Experts of a small language model: vocabulary 36390.
Below are experts of layer 8 (counted from 0) of a mixture-of-experts language model. Rows are named router (the router's row for the expert), gate (a neuron's input weights, with its number), up (a neuron's input weights, with its number) and show model dimensions 0-191. Each number is 128 + 24 x the weight over its row's rms, rounded and kept within 0 to 255. Numbers have three digits each.
Before each expert's rows: "mostly gets" lists some tokens that are sent to it at least half of the time. This comes from a sample of Wikipedia text that the model never trained on.

# expert 0
mostly gets: " Mount", " town", " west", " parish", " Fort", " south"
router:132116120144143126097159155162141129111095085088140163155133142103119135144139114120122106130111138128148082129132109158121107097105101093160140155093097154147100118152089107175118155176075165165067133132121082098090130129153135146145089111164099134128131141113157140133107153139114128118116124118125122134129115121144153169091049086126142113133110106153131098114146118128118088121107157137142093128114116144150117159108148160121193149145118119144123140114095095169117149122180150139119125174085109169168135105120125095132118094145126115148134158120166132175177098140090099110
gate0:096122130119136177050181118127132180122134105087175123137165135121108159115113093127095171137093122155108093135163146133110124125125112147169154137144156121098098123136125097192151109128139150109114128100134094113139138103142164119110152132128099122109129105105127163141113160124119116147100145126096151106119083137108141179112126142183110089143129126141147091115146141103115150101120100151158122109145131173096111166093176140128201139163075132116145159159137105106128140128141123118131145100109146171164119154093139095127181121101132113127107114112124098176146129129137093090
up0:095102155114108098122143134110106137132123133089107147180113138130142114113117143109139137116111115104174117173108149095105114132092116150142150122157142137120062181139154113116133121124121121090139118154111147106124108073111091143123139082147117166104109103169114127128107120165144107127147151093135110141181157126113106097151112146144138099108104156102107123152126122064117136143152161145137109124125138183128132104106081131151151143126127098119104148111139106093096131109133143109125150101163133180124146141119116126129145152145127133147088104135136087142168092128130120085

# expert 17
mostly gets: "Gls", "Senior", "second", " consecutive", " DF", " scored"
router:094131108151145133124078142087138149136104098173120110090145131138140144183113153079165144102125150121119112166128138147088122139121133135114129097151104138129093123134158176086156100134149111131117096095138123142124126139143142131163127131152106150110100133131122079092135130140091143136158106122091160126077157160154124100162121099111154119120140123098106136125109081117129123067142153116096099186112135139145098082129143118103129117094100120120151106108107148149138127113131160175059133094136187063145073127155120133100110176101138086145169146118087111107131119139096124125
gate0:145127117121122155145125111106105133159064124139126153127143131171115146161153090138143123115091124148142159157147150093143148113140142104085117109124147149134101129122166105106153120158110106129138136100164095086090118109094097130156153089116172153087141103096108112156125127123108092113143122145118138112165089146136130153106133116163115160124105091062102115124106139086131152093155142109085132156138122137116077149128153119113134129119122137118159126115149132123115083146169088061101186143150126158168107121155095078161146161084175089112154115152087110108119153136154138155
up0:093082190120140127135102127145143145129142136110156123137126124107129114106103085092136135122090147134138150123184099135167151115131164118103139114152135119114129114145135113091158113121113158127119110138098110129146105121091145113135130137130185155147172133099137164109130148122139135139129131154145153151132148118112126163133147116119133076104153115158093141069129124135142135092110117126126125066098095146114103137116114119133137153112138131130138142092092133177151152131090157104166115130174135097159095111125107146167116130098092134147142140140155104101119108153100119110

# expert 42
mostly gets: " the", "the", " entire", "The", "-born", " Middle"
router:119102129119094092140114141169118097135111118136141124122088110121160130112127104114116132102147166113163144162098128116131130134113145163126158102112166137126095177136124104129164138127145111125129108094140108109138116099111066122149151147104131060149129154100120092091088112162180167105136143130098118077140141117094161146115130150124166154183118119128108164115141156120076117122118079174146131158080126171101137122134122088127104121160139099151117122145181118116140113111139130099148127159119147134125123138127155110134132080114110123144142126114168111105107142134104172101
gate0:139143182157139148113124120151114144088103122102094124124120178129174110135155097150087139109123097121106122138142098146092125121087138128140122105099146140093127081105154112100146104104154113142136146134152135145149125130102129127083109154114141126139171132145130137116125120147136120119084098127157063187123165145135131161139111154123078116119118162130144084130108130130109086116149137139144169150124103174092130140111141124146109132102124107130085097133098148133124173095177143110089145122160158120090098124102134069141097164154103132162115137121140124143116121121115120095
up0:157110096127100131117149128137151121095137126130110107154116112095132121124129100139134122132128184164118097127126123149115147115132097100108115135113093141133127160158105142093107119133127092124125123160110134119125131117155136129142117113106123137150148147153110152128174117148143096137107149152153157120157144123140181140128164106166177169142114136125100100151136160200068091143134108150137118112133103146147162155106149083132153131078131116126114142143128161096124093205112128130136119137127143140085155148125121122141139105160132150150162076141136108174125171175129118085

# expert 25
mostly gets: " Genre", " Title", " Suborder", " Occupations", " Occupation", " CZE"
router:124176150118138114143150124149099147157136160139190104139169137139130114098127149114131100126117057123116148120111091131140104114098145129085136085134104104152139152120128161123123125109088131102143145124164138162122094141105120151101170121118137119169116104135114084143104099124146110148148104117160149101103123123126098110148151101108103136138107136095136137192109154155162102126151125111134106119174166126126144101131110108141122092114097154090114099145125151161104108114120126123114139138146141186129088114125158112108121138125124137131077124117102126149165138155145132142
gate0:167136159144130142149154094180088098140144135124124119102162151130101092107106091086116136160174123107158126150195143161142167131129109127084116131105132105149122102142145103159106089196111094158110148128114139106111096156134162130184113139147131125138075146144110137132149099132114136093159176102130145164121124126070102145160119116140189172130133138130128087162134117135156138123169100097132140145138095107160155113152098146178072096115119128129126129152092129079097123116111123150108144137132159098135145131108107149126141136181113092127100139122124120067134158085159128116
up0:151144119156150147141127124104101101124126085132146116108140095179146113146104124113125105143137117149172116114107142149189150140129133122122135126125126081119136143102130140181115101172111123143101127109145095118142139121123182168142131118144145115162157094094108145139179143120125077182159160158133101190112101135161124129110134173137128125108128088154135125147156133147125140157144112103154162149144136129130125166146106115134120138136072177099133121155146131131122149140148058160156137148141096124106135116085123123144152144131077156126137121153122168090137142143150106152

# expert 52
mostly gets: " Angeles", " Chevrolet", " London", " Vegas", " Subaru", " Museum"
router:149116163135074151099111162162156151125086148100159127129113122140135147140128141131120139132146149143079114107130172110122138081100143129106135156172147135119121114101154094166109153142127130135160138143116136155118115131099148119129106118096095114145106154158117143127122071116102108085146138099155163136128149112154118088157192188140127110120159109133148097141100103130148114090146151146152135121128128115121134086124114152161102117124135130138150135133109105086142121109127124100132099099123178133105124151158108132098086156133109116103098136128149155105080114109141123126
gate0:123107109099094110126140133081151116134152144112135146132136112126104129121151157125166088117169152137106130108117136134115157147118131159156094145106143115128154154129183150120119136100137105166174134102110133147115083134146164119086158137150158113145107128093114141158095109096124144151111118136133141077101152115128106142183145148155098163130120155145204089153106148126146125123116159101121150119137099124104135083135131164137102140133104153142152127165105121136143120137121145113140121124129125170088093135129129106082097122145089143160123142128090160138125167089157180103
up0:170122106106119133133101121124084131116179125097111142110115158127131119131130152116145140144097143103152153107096135119100099102187086151171118099126102130135129119114130119108074122119193115129126140137133153139143156078097119134115156135093100122136129153138057127138116150116096150109111206166094147167140107126107075138076136108112118122110122115163096126122120143150132107155143104165093087087142153131102124093138167101118157105155127112136131131101137115123118132098099134099049114159133109150145145150085115117135106095073115128122138142125107120148132136129139116108

# expert 58
mostly gets: " whose", " .", " strong", " Their", " >", " great"
router:142119109149189145132149139105108090101141125127112095151093124108139141108091164128098134126131108156122155122114161125110058150126152114144136115105111089138126185117140088122139107081146139119112123125179099173162132127133139115091161134125108130170190151133119144172130125148107108095123105153149167151099143142084113130143135104129147098124131104095122106174100126165121124099124158128133145078121056134143166120161153090089141129135145123144121131096113093112148151132125142142142120128110129113174140164145119133133147103119090090112151106150094112124129144069090129138
gate0:143119142102138183104137188140104144110127133123134142106137104095125114148130124128144112157105121167082129136168105137164147098107113095096092093108147128110091154094099132087166142136119127148114089156132130110128073150191137123104133158123134147091148122158174145138116146131155121103068129133114126096099155121137113128155098143139124142141148137140115091153132117151133151115121123154112110106149112176099117136136124117103094111125123106122134149128116115141121122125103103106121122163121092112160098152136130147100123120129157151136134116088101099124161118138138141146
up0:144138142123153151184171132178178141120125150097156165183127152140161153126110127119124136179139157123152169135156117146118116146123106119115146163122135138136117105120138085122149144095122138093096119122141111136167147162140110140130124132123193128121096139119114163160174144136140122146148122163118127131158147110110127127104164105123103126130107130123157174100136172107070166111178085105181149116099112144146100157107133138189133146131171121102114137142098127127122140129114147133121142117123096124155140187085125112133108157176097113130148161105147133150110152141119146107

# expert 46
mostly gets: " Mc", " Sch", " Š", " Ž", " Sz", " Ch"
router:112121128092155119114083159119140127148141090142106102123113168104127172128157126148135109136106094074132139094161110160146165107155126093129123117115150132169122104117116098128078121139117164133167122107193134112162113130104144145139187103127162130125125133139113140118100151152127161137068156147146107131136157132144127096138113097148140111158121163129129132165095131095130092165157104133104153132164110167135146126156158103117110142109105133108105099156121115139159120128096126099127147133109109115144128134094120109123139167107154147095149126114140154121128116159128148136
gate0:112146127107155086126157104166163135111122109159131095151148112123118125111144137138109139130131090117143130069147119123136158138110129119117149125139164116131154098177117137152171072089124102092143151125096088124101144137158146141155101124085131085117137078157109161147083142129130102162128139153125124098132145162118131124138123105123078121127147183143116123110142141117158098120129117133144129138143121155122129106131102106125106121132084132121118099147096154098118136147105147113130158125158174128126148109093142074112166142105175144095128109126115135157136153117104099118
up0:131127118131106128143143150124145153128137121089134135169170171104135102146109088105143092124083117129123133164153142128086077111095064138101148110155136086150161138167117102176120132124109113113115114110136056076123142139123138094129160129181082074103138108108140149147097091109136159161153139151160152137107115145117151141115141173113150159156137121134132131089112110123114111142094125083219133123103114127181148120133123121153130122123145111086089142099196144148179108120125080079116106143143092138149080122118157125153116162159106114109111099128142119144153121115154129139

# expert 15
mostly gets: " Records", ".com", " Jr", ".C", " www", ".K"
router:126135139128149176147098154127128187083080138087145132110127163119112112144118088100150134105124153125096141131111139134171136134115112198127132122119191121125113119069120111131120144113114112120142137174130116124122097114097121125101104166136114145140149139121142140124112127140129116140101110155126121114120147072125141154115076141140169119109135124121115127105078071126157114132119096093166135152131121094153133121121083117103113109146163129102135111130144143130085125146081100135155120161163169102105138135150152145156155114140148162098136136105116093131147125128083122133
gate0:141132143097170132135126114147146148123090128117106131118148132145119144147135165085136135119132197114090100143137115102165141151107112120147125114092115107105165161142153111108113121126109124126077148132154138135138117131136131123124154109145154157119124145135097090103107061119101086180122114129143113156071093127148086148159124125174134140110158129114147078141095131125130148090095123157115111124136102141139097119180072133149141101137140128141114106131118104093101106101122129105140183138126124124152125128083144124159153109164152131087139075152137106120120149094158144105
up0:132137135107156136110163112111140085123168121113190105132123096103144126132120105147132121143135081094153132183151084122147112117140119082128116150171141137123158150148133137136098170157170150123097119110135116115097099126159156136075118091104130114107158125104172140134119128123138080090124104098117140136105126127132108163096127128123085099105111123148133097145121161113161157099133147102120145110120141121118106098065167144153145126070148122096058125129144126138154125122144184173135125116167124147085155140104138207086130149094146143163121153150149135131146134135122160162

# expert 16
mostly gets: " Binomial", " Genus", " São", " Suborder", " Arthropoda", " Sri"
router:151141133131159126139116151130107138148170115150122097091126121137098169112108108090127098175128101166158099124155103163131107128164085130145108105134135137151138105130090180124121142116170154129145107137091096138163101130129130147111127146163117103103143117123131145112100131084117151165148126100118138123148140107131095128099134120118146147136148147114083169103116127150148120133069140166100114094145119121169119100139095163117112084132091099120124093137183148144128116104127159177162124139160134112116137113111138113148145078098127128161159119109133142081113089130103140094
gate0:162148147120101114105087116125136189102169106159112146120154105129105132140158117091133128146085101153131134142144126119099125095091116150097125100108129158156114169111104116149137120144125115146108129137099121127183097140100103122139172122158127121120115120110147131141092117118122114155142107110099142113075125135087118125118100139185151112149119152134111147115107098132187131122120147150126141125107114142150119111159118143164141102179161093123082138126159114136126123134098119112126155115145153137145097067132084110119114155110117126133161147177146151108113126111090091142
up0:100154141114146131117118141160141107120138104097165126112141066118110139137120106146131137107098098108100140118109125141126162123114114113133116137126116145097160123107151121099128139116162091092103151082119092124109102146121181109153126132112119126133121145154092155124123129142143074183089151108158129112102142167132160112130106111198143099136197118099094121127146138119134093130121090120121151131135138130117156110162133108130144126153194177138148131163108102115161132103119135145160161075115177125056141112133138143137151133111147110101110113081119144111090106094146123146

# expert 22
mostly gets: "incumbent", "died", "disc", "CET", "/s", ".D"
router:143147115176099152111143141117121128107148134104172149147135123175123105120158101146120186111127146168116114131118121117128148105073111126139107139152168114083119082138142098110109110140097170097146155096127114107083115122135137131111093100120086115137094171088132112134135151094125133132124149172118133082166119131129124089156144112106120131090135096156121159109087127127121129124119120106150107118131113090089109114129110139117151089128186163184101064104141162139148114102125068126121117122134152102128150136137083130134113118134088169112119141139070129118133108141128131094
gate0:143117101079142153153132126142141133147110146124162139162147081137110087160134142159138094141123121139148151114158149151120141117120105150191142137102160076125138135165128154165157124174138172124141151129109147154109121172122162147129100138097119105100145168098153126142119133080138130125119123097148131129116116118145125126176154136104124095079143090111101088098129147099128132154101130142109108130107123136074138121122133130167135148151125163137083140153119108126129088108087112104104116108123119172170076134100174106116142123101070146120127120167109121092122093153126176125
up0:153109131140137115124083147156149141143144101137105130086121125095165143099100106182131111145147112103106136095140108134102144187166098131136135099165126114175106137095109134128077125129143137141119113103099110135140125095130101127157166111164156158137106151100103123160126110136100122113138149131149097117134132151124098113190136093079126115103147130167132092169109126144154134135133100114116102130099158175114146132109135101115112159124107141116175095155140117105139120150068098124128130141151170139137168086131093161166072162137160094168123120134118074137078132163162121094

# expert 7
mostly gets: " concert", "kina", " wife", " doubles", " live", " marriage"
router:111123155120095110155157132165121106140124132137098140106172096135131134172094153129137138125189124125116126145150126125151119138151135117112111123152076145117118123146155116175108121134126141133114185142112126138161111110099143090146103136144120141151140116112123109135117159124114107134119106137115127137087159146117140138103156162131166147151115119155114129149138130101160183115107174125134123148084113145162112110132142140162105137113117104152130171114065148162124123173156132114136084146148129175110143144097091170115118126171111103141102152171123104109128160133114064131
gate0:116114175123080088070123130180122126106121147101099098121097120148115139110093107111140147115131121135146141089189103130155121134124166131156113168119095109163116112096128146097119093122136169100116140109171141114137097136127117098114102117121100122148138131121132108108115149114122073113152140123174152136134157124129126142122091126126146134153184118139100121132103120087146118131084129159099094135161180152112122146115090142149111138161139156135143150146093136165113146151118154116152147138094156166175092148112141190136142109122112129156124139156127118098083140173104131088
up0:103132148150119165135191102131160131175117139143181088134123131127172148119133112119155096167132119105161111096126147146131109158123122147102160110105113146153142183119114127119144148169141112128106134093109102156146145141118116097079140115119114113147088148154134116104136124121131141146169116134112077105161130088104159161151149119098169143092143127135089078139091152149130120089096128110183169129114119124105137102084133131137154137181088109140148185106104121153120092150136132141116080127080172117121133113133170109101067104111064132155187112133158136107171110079136100150